config.toml
d_expert = 32
d_shared_expert = 64
hidden_act = "geglu"
router_score = "softmax"
normalize_top_k = false
routed_scale = 14.2
balance_loss = 0.00247
init_std_router = 0.0101
lr_router = 0.000724
vocab_size = 8192
tie_word_embeddings = "early"
optimizer = "soap_variant"
batch_tokens = 65536
max_seq_len = 512
train_tokens = 538500000
Below are experts of layer 6 (counted from 0) of a mixture-of-experts language model. Rows are named router (the router's row for the expert), down (a neuron's output weights, with its number) and show model dimensions 0-95. Each number is 128 + 24 x the weight over its row's rms, rounded and kept within 0 to 255.
Before each expert's rows: a language model's description of what the expert responds to. This comes from a sample of Wikipedia text that the model never trained on.

# expert 17
It responds to: Political institutions, parties. Words naming governments, parties and courts, such as States after United, Democratic, Republican, Labour, Supreme, federal, often in election or legal text.
router [154 132 133  93 170 122 148 100 136 151 168 113 111  99 143 101  98 152 140 100  85 115  91 138 124 143 138 119 152 146 120 141 130 140  90 127 145 142  63 137  88 123 159 142 105 178 170  99  83 148 152 143 129 167 118 142 166 142 121 150 110 160  85 141  95  92 156 118 143 130 128 104 116 149 150 121 133 126 167 137 173 144 135 118 155 120 150 143 129 116 110 143 114 104 124 102]
down0 [150 137 125 180 106 111 118 171 110 106 123 135 131 128 112 126 126 113 162 135 136 126 159 172 137 149  96 115 170 146 109 127 136 130 160 139 133 127 114 146 127 106 118 119 116 102 121 103  88 163 153  90 140 139 131 134 126 120 102  92 119 142 121 103  97 141 117 136 138 129 152  83 139 159 130 157 112 119 125  99 136  88 193 154 104 116  84 137 105 111 162  97 167 113 172 194]

# expert 21
It responds to: Winning and competition text. Verbs and words in competition, award and event text like won, inaugural, winning, plus tournament-draw parentheses and table line breaks.
router [117 108 149 133 119 113  82  97 168 153 115 128 130 131 124  98 104 140 151 115 102 139 159  90 107 130 133 103 120 112 133 170 171 133 139 131 131 117 131 164 118 145 123 128 113 117 147 148  84  90  91 156  87  94 121 128 174 138 104  93 163 126 162 140 130  78 189 151 136 103 132 144 161  89 104 111 125 128 153 159 111 146 142 150 142  88 120 124 126 138 153 121 132  92 155  95]
down0 [101 103  97 126 126 135 147 138 135 126 114 150  99 162  97 130 109 137 145 168 155 154  88 101 102 114 133 136 101 100 141 134 112 109 135 129 118 134 150 131 126 101 129 139 131 155 125 115 131 134 183  93 144 131 117  96 132 174 177 145  99 107  95 112 121 133 177 115 120 119 120  96 103 162 135 164 118  85 162  95 165 162 116 135 117  79 167 111 141 131 116  86 117 128 185 127]

# expert 52
It responds to: Ordinal words. Ordinals and final after the, his or won, mostly in sports results, such as first round, seventh appearance, final film.
router [100 170 150 107 147 107 132 101 135 162  83 152  99 111 126  97 100 125 100 146 124 158 118  73 133 145 136 142 146 108 162 128 147 115 101 157 150 102 134 134 157 121  94 121 138  96 121 114 106 139 153 168  97 109 122 154 133 144  96  80 119 139 118 120 102  99 158 124 118  93 123 154 162 154 109 101 129 106 143 149 168 109 153 153 120 150 163  97 157  82 168 121 129 157 128 101]
down0 [124 149 116 128 129 141 138 133 111 120 133 140 159 129 135 112 146 110  60 127  89 106 116 172 149 125 137 145 113 101 157 122 149 117 138  73 104 127 118 152  98 140 159 111 132 132 148 100  95  86 104 107 152 168 145 115  88 119 175 138 107 151 105 163 178 151  84 132 105 152 137 123  95 126 121 148 153 123 101 105 157  94 126 151 164 137 122 122 107 102 167 134 129  82 102 133]

# expert 0
It responds to: Role and award connectors. Prepositions, colons and hyphens after titles, offices and awards in biographies, e.g. Secretary-General, President: Ban, Prize for Commentary, Governor of.
router [ 92 194 132 104 126 116 142 142 143 163 114 139 135  90 108 120  71 155 156 148  79 137 136 163  96 124 131 142 142 104 141 155 137 121 116 123 100  93 125 138 114 155 109  76 161 135 127 132 137 151 151 157 150 115 118 153 154 126 119 151 144 147 112 150 127 156 121 128 119 124 102 157 124 118 138 168 143 101 149 129 145 144 140 169 158 119 143  89  71 140 108 130 129 122 117 196]
down0 [ 81 133 126 139 135 137 121 133 149 166 148 121 111 174 146 144 126 123 178 156  89 147 170 149 137 105  69  64 115 138  87 137 155 108 138  95 138 128 145 108 116 156 143 112 108 126 111 104 143  80 100 142 155 135 117 147 137 161 156 156 155 158 151 127 176 158 132 134  88 141 117 101 109 109 120  91 142 135 117 100 136 119 117 102 116 102 157 129 116 155 136 124 156 125 108 147]

# expert 49
It responds to: Christian and personal names. Name beginnings tied to Christianity or persons, such as Pop-e, Christ, Mari, Phil, Alexandr-, Catholic, also Pop. in census tables.
router [129 101 127 122  94  88  95 107 156  99 146 127  71 132 194 174 101 132 115 118 126 126  98 173 136 141 117 134 136 163 110 155 127 146 118 135 119 142 123 103 117 142 163 137 109 112 139 116 118 131 151 156 102 115 164 105 135 134  90 119 143 139 104 121 101 112 148 150 130 113 189 144 137  98 127 100 174 142 106 133 127 157 146 114 151 129 112 196 135 163 122 115 158 147 147 157]
down0 [114 132 112 172 129  77 110 142 136  82 164  89 139 107 105  93 150 155 138 110 150 152 116 119  85 109 142 163 142 145 117 106 132 166 128 126 164 129  89 131 139 131 124  90 103 134 125 128 136 127 132 197  85 188 127  87  97 163 103 105 123 135 158 139 113 126 112  63 147  90 128 139 136 141 132 122 101 141 115 133  97 140 132 122 119 109 116 163 121 123 106 133 109 127 133 128]

# expert 27
It responds to: List-item separators. Commas and and separating list items, especially census statistics, sports stats and place lists; also including, while, semicolons.
router [ 88 131 160 107 122  84  90 127 128 135 115 108  95 125 143 127  97 161 141  99 103 173  96 118 110 159 114 108  99  81 101 104  87 118 114 138  86  90 118 122 128 146 122 111 164  92 138 123 139 124 123 129 175 143 109 106 161  98 139 135  88 137  97 137 151 147 101 124  91 108 104 171 124 134 145 164 112 116 134 140  83 141 138  90 160 130 106  98 137 142 153 104 141 150 109 111]
down0 [131  64 127 140 107  91  98 137 115 121 166 157  88 167 134 113 167 144 127 122 147 157 117 134 128 119 148 144 153 166 144 124 107 114 113 120 108 130 148 106 121 169 120 139 142 131 140 133 156  81 170 104 109 118 117 126 132  85 141 126 118 162 126 165 128  95 107 122  97 140 143 149 130 160 142 125 122 140 101  87 135 120 164 162 191 136 148  76 164 145 100 119 128 152 158 146]

# expert 41
It responds to: First names in lists. Given names of people, often at the start of list items, cast lists or table cells, such as David, Jim, Tom, Alex, Michael.
router [133 107 137 132 164  95 107  97 135  98 152 119 130 122 136 156 136 113  97 142 146  92 139 153 159 134 121 144 140 126 158 155 155 166 102 144 108 156 134 123 103 157 138 120 125  87 131 138 132 107 167 150 174 133 127 118 137 106 123 182 131 140  83 136 111 112  55  79 153 151 129 159 139 131 165 112 121 125 167 136 167 152 109 105 133 134 129 102 120 106 137 123 142 149  94 187]
down0 [150 117 147 119 134 105 111 128 100  88 137 104 140 103 160 189 120 134 130 114 122 141 141 124 141 133 101 132 154 135 174 149 138 104  97  88 175 139 126 147 141 152 139 131 142 122 117 130 177 114 125 127 163 125 121 125  98 117  96 142  93 132 127 171 169 158 162 138 101  89 140 132 124 136  76 149  89 119 138 112  96 105 118  99 161 124 124 105 101 112 152 135 176 141 104 185]

# expert 62
It responds to: Abbreviation periods and codes. Periods in abbreviations, uppercase code pieces, and words in formal names, e.g. ISO 4 "Can." and "Rev.", IUPAC, IUPHAR, Corporation, of.
router [117 136 103 125 135 144 114 131 140 172 127 119  94  91 127  79 110 103 113 102  74  93 142 123 143 172 138 127 181 109 114 145 119 115 167 139 135 128 153 153 122 109 135 138 117 169 170 132 140 162 119 155 163 130 118 126 151 166 128 168 105 118 139 164 127 114 152 122 101  96 150 119  87 168  99 118 163 155 146  97  97 162 120 146 165 137 102 116 106 135 116 153 117 105 153 152]
down0 [124 139 111 148 163 137 101  99 136  90 146 110 126 124  88  92 138 122  75 150  76 148 100 122 112 125 151 123 138 112 122 126  89 140 145 112 111  98 105  95 109 122  77 123 131 136 137 152 114 152 136 104 122 141 116 102 117  84  80 146 174 115 106 174 114 133  88  99 137 116 126 121 141 167 154 104 122 138 115 150 119 124 151 113  98 113 136 149 149 166 139 131 187 179 138 131]

# expert 26
It responds to: Person first names. Given names of people, especially at the start of biography articles, e.g. John, William, Philip, George, Johnny, plus name fragments.
router [131 119 119 145 152 103 137 140 140 173 132 107 146 170 163 150 142 156 152 130 123 116 130 162 155 123 118 142 114 117 142 159 120 169 110 175 125 127 119 127  74 136 153 118  88  79 151 151 113 134 173 115 159 120 133 118 144 148  94 128 117 149 110  80  81  93  85  78 143  68 141 155 119 129 110 136 113 104 140 103 130 108 105 114 105 109 119 127 112 133 132 113 160 117 137 167]
down0 [101 153 152 169 113 130 134 146  95 177 146 129 113 113 162 101 142 178 124 109 110 124 146 127 126 124 136 142 155  97 157 138 110 122 168 133 139 119  99 166 129 121 125  91 103 124 131  79 102 148 126 151 124 149 158 114 138 149 107  92 108 137 116 120 121 173 113 112 116 120 114 121 138 179  79 115 129 112 158 106 112  46 135 144 107 170 112 103 129 111 110 152 142 103 142 100]

# expert 48
It responds to: Ordinal suffixes and centuries. Ordinal endings after digits and ordinal words, chiefly th in 19th century; also fifth, years ago and year digits in ranges.
router [149 173 169 118 124 154 186 102 152 140 155  86  91 131 100 156 109 104 115 105 151 158 129  71 133 130 122 163 155 140 160 129 117  93  99 142 203 128 160 111 153  81 127 102 142  96 113 118 104 131 133 149 105 117 112 120 127 128 103  92 119 121 115 123 154 119 144 152 141 121 103 140 143 174 107 131 129 137 131 148 136 103 132 147 145 136 131 162 136 117 148 173 104 131 150 128]
down0 [127 140 112 121 170 106 120 133 137 107 117 105 115 198 132 123 122 134 100 179 148 123 150  84 142 110 106 109  96 161 111 117 160 111 171 121 136  91 102 147 113 120 149 117 109  91 129 124 120 144 107 118 147 137 136 121  76 102 178 139 143 160  88 106 123  94 108 152 174 130 128 149 146  88 125 106 146 112 149  97 135 120 119 113 133 167 111  96 127 118 115 182 107 121 152 144]

# expert 37
It responds to: Digits and table structure. Year digits, line breaks and table pipes in lists and tables, plus words like using, building, data in technical text.
router [109  83 147 141 123 126  86  84 181 167 120 131 138 123 124 117 108 154 163 124 123 110 157  94 115 122 127 114 139 138 119 154 165 121 134 125 145 148 120 152 110 144 112 136  97 131 148 149 103 109 105 159 101  90 123  88 188 132 114 126 146 105 136 150 119  87 170 150 118  95 151 150 149  82  91  92 121 138 165 142 111 146 121 147 166  85 126 115 142 133 149 114 123  93 156 100]
down0 [150 136  99 118 113 129 154 128 138 122 101 117 144 129 152 179 125 123 135 134 132 169 142 109 120 141 154 145 144 104 111 115 121 120 105 136 133 102 152 113 138 117  96  67 133 148 140 149  70 196 111 114 142 120 126 156 155 160  99 117 183 114 107 107 129  86 118 102 173 149 133 115 133 131 113 133 175 105 146 159 121 103 143 164  83 121 112  97 106 157 108 108  90 135 116 144]

# expert 3
It responds to: Coordinating conjunctions. Coordinators joining names or nouns in lists, mostly and, also or, &, but, as in Roger and Alexander, W & M Hunt.
router [148 155 119 122 131  86  94 107 126 163  98 113 147 162 121 169 102 114 150 107 130 123 133 111 122 132 125 124 136  98 110  79  93 125 127 145 149 107 136 147  82 131 135 118 154 131 118 181  92 168 124 141 162 106 124  91 149 153  78 135  85 142  81 136 129 108 122 107 100 142 124 129 106 126 171 101 123 126 130 133  80 177 138 112 151 118  83 101 169 159 127 132 116 113 114 128]
down0 [119 141 153 122  87 103 113 100 149 103 126 151 123 157  90 116 119 124 143 147  78 119 129 139 148 106 151 131 155 100 108 146 157  97 138 149 148  95 132 133 147 121  91 128 165 120 101 164 137 108 121 152 154 115 118 132 139 130 120 154 151 116  80 112 134 138 128  89 163 142 131 126 132 146 116 138 128 120 193 142 120 112  72 166  93 146 108 146 173  86  94 166  92 130 125  88]

# expert 36
It responds to: Mid-word foreign syllables. Short vowel-ending syllables inside foreign, Latin or taxonomic words, e.g. Theraphosidae, Gesamtausgabe, lymphocytes, spinicollis, Trakai.
router [163 145 125 133 117 129 136 108 119 123 139 163 113 116 185 187 112 173 134 106 158 178 116 158 137 148 107 145 120 166 146 140 103 139 174  87 105 120  54 144 153 111 112 122 136 139 112 132 170 123  90 112  97 127 111 127  97 136 122 104 141 119 144 109 115 107 106 150 176 110 119 163 128 108 146 134 147 133 105 124 125 118 128 130 127 107 116 126  84 154  79 134 130 138 105 159]
down0 [111 135  88 148 156 112 149 120 158  78 128 110 135 128 117 146 154  98 151 117 170 117 118 163 125 135 125 117 128 102 164 163 136 130 125 132 157 110 146 119 135 136  60 124 104 136 149 122 143 128 106 112  71  62 143 107 159 119 117 108 166 170 121 129  99 113 114 113 122 124 165 139 107 115 119 134 152 111 124  78 164 119 113 168 187 139 130 129 118 118 138 153 166 115 112 128]

# expert 9
It responds to: Mid-word name syllables. Inner syllables of foreign or Latin names, especially species and genus names in taxonomy entries, as in Stro-mb-idae, pygma-e-a, Zam-bia.
router [139 101  88 159 127 179 164 136 143 121 100 145 106 127 158 134  94 162 153 113 148 130 109 141 135 160  89 150  87 152 164 158 122 136 114 135 123 105 146 126 106 128 111 141  99 125 177 138 114 127 134  90 141 115 148  70 107 179 114 118 166 142 101 104  88  88 129 152 125  85 152 148 141 126  97 125 143 140 120 126  96 124 117 113 118 108 144 105 152 171 116 100 151 130 124  93]
down0 [105 124 118 119 114 109 137 133 117 121 156 167 148 111 113 171 137 130 119 162 158 109 132 173  87 104 109 139  96 129 137 140 109 123 169 154 137 104 150 126  96 133 104 136  94 135 126 113  93  92 167 151  86  64 118 140 128 114  84 147  89 142 112  96 132 141  97 123  94 117 134 108  90 107 140 169 117 122  72 120 118 148 143 136 129 146 127 110 160 129 170 107 164 147 147 140]

# expert 45
It responds to: Country and position codes. Three-letter country codes and football position abbreviations in sports rosters and draws, such as NED, AUS, USA, MF, FW, DF.
router [141 133 134 128 172 163 111 105 155 159 162 141 123 118 140 138 124 141 110 101  98  98 127 158 158 128 128 151 170 144 153 163 158 179 112 146 128 118  97 147 114 134 113 123 132 131 125 120 129 119 149 180 168 141 129 178 149 158 123 168  88 115 107 139 100 109 111 101 118 113 152 151 178  92 112 131 137 121 154 115 165 121 137 134  97 151 157  93 128  87 149 132 145 106  78 146]
down0 [102 143  81  85 128 153 137 128 141 137 127 103 131 102 138 131 126 146  98 123 124  93 157 148 130 139 132 138 169 168 129 122 157 121 122 145 100 104  98 130 128 147 118 105 124  81 168 166 105 132  80 147 128 132 113 151 114 117 154 109 136 143  55 124 171 115 134 123 121 106  84 191 144 116 129 138 128 144  99 109 130 118 165 173 125 104 112 103 158 160 131 118 100 137 145 166]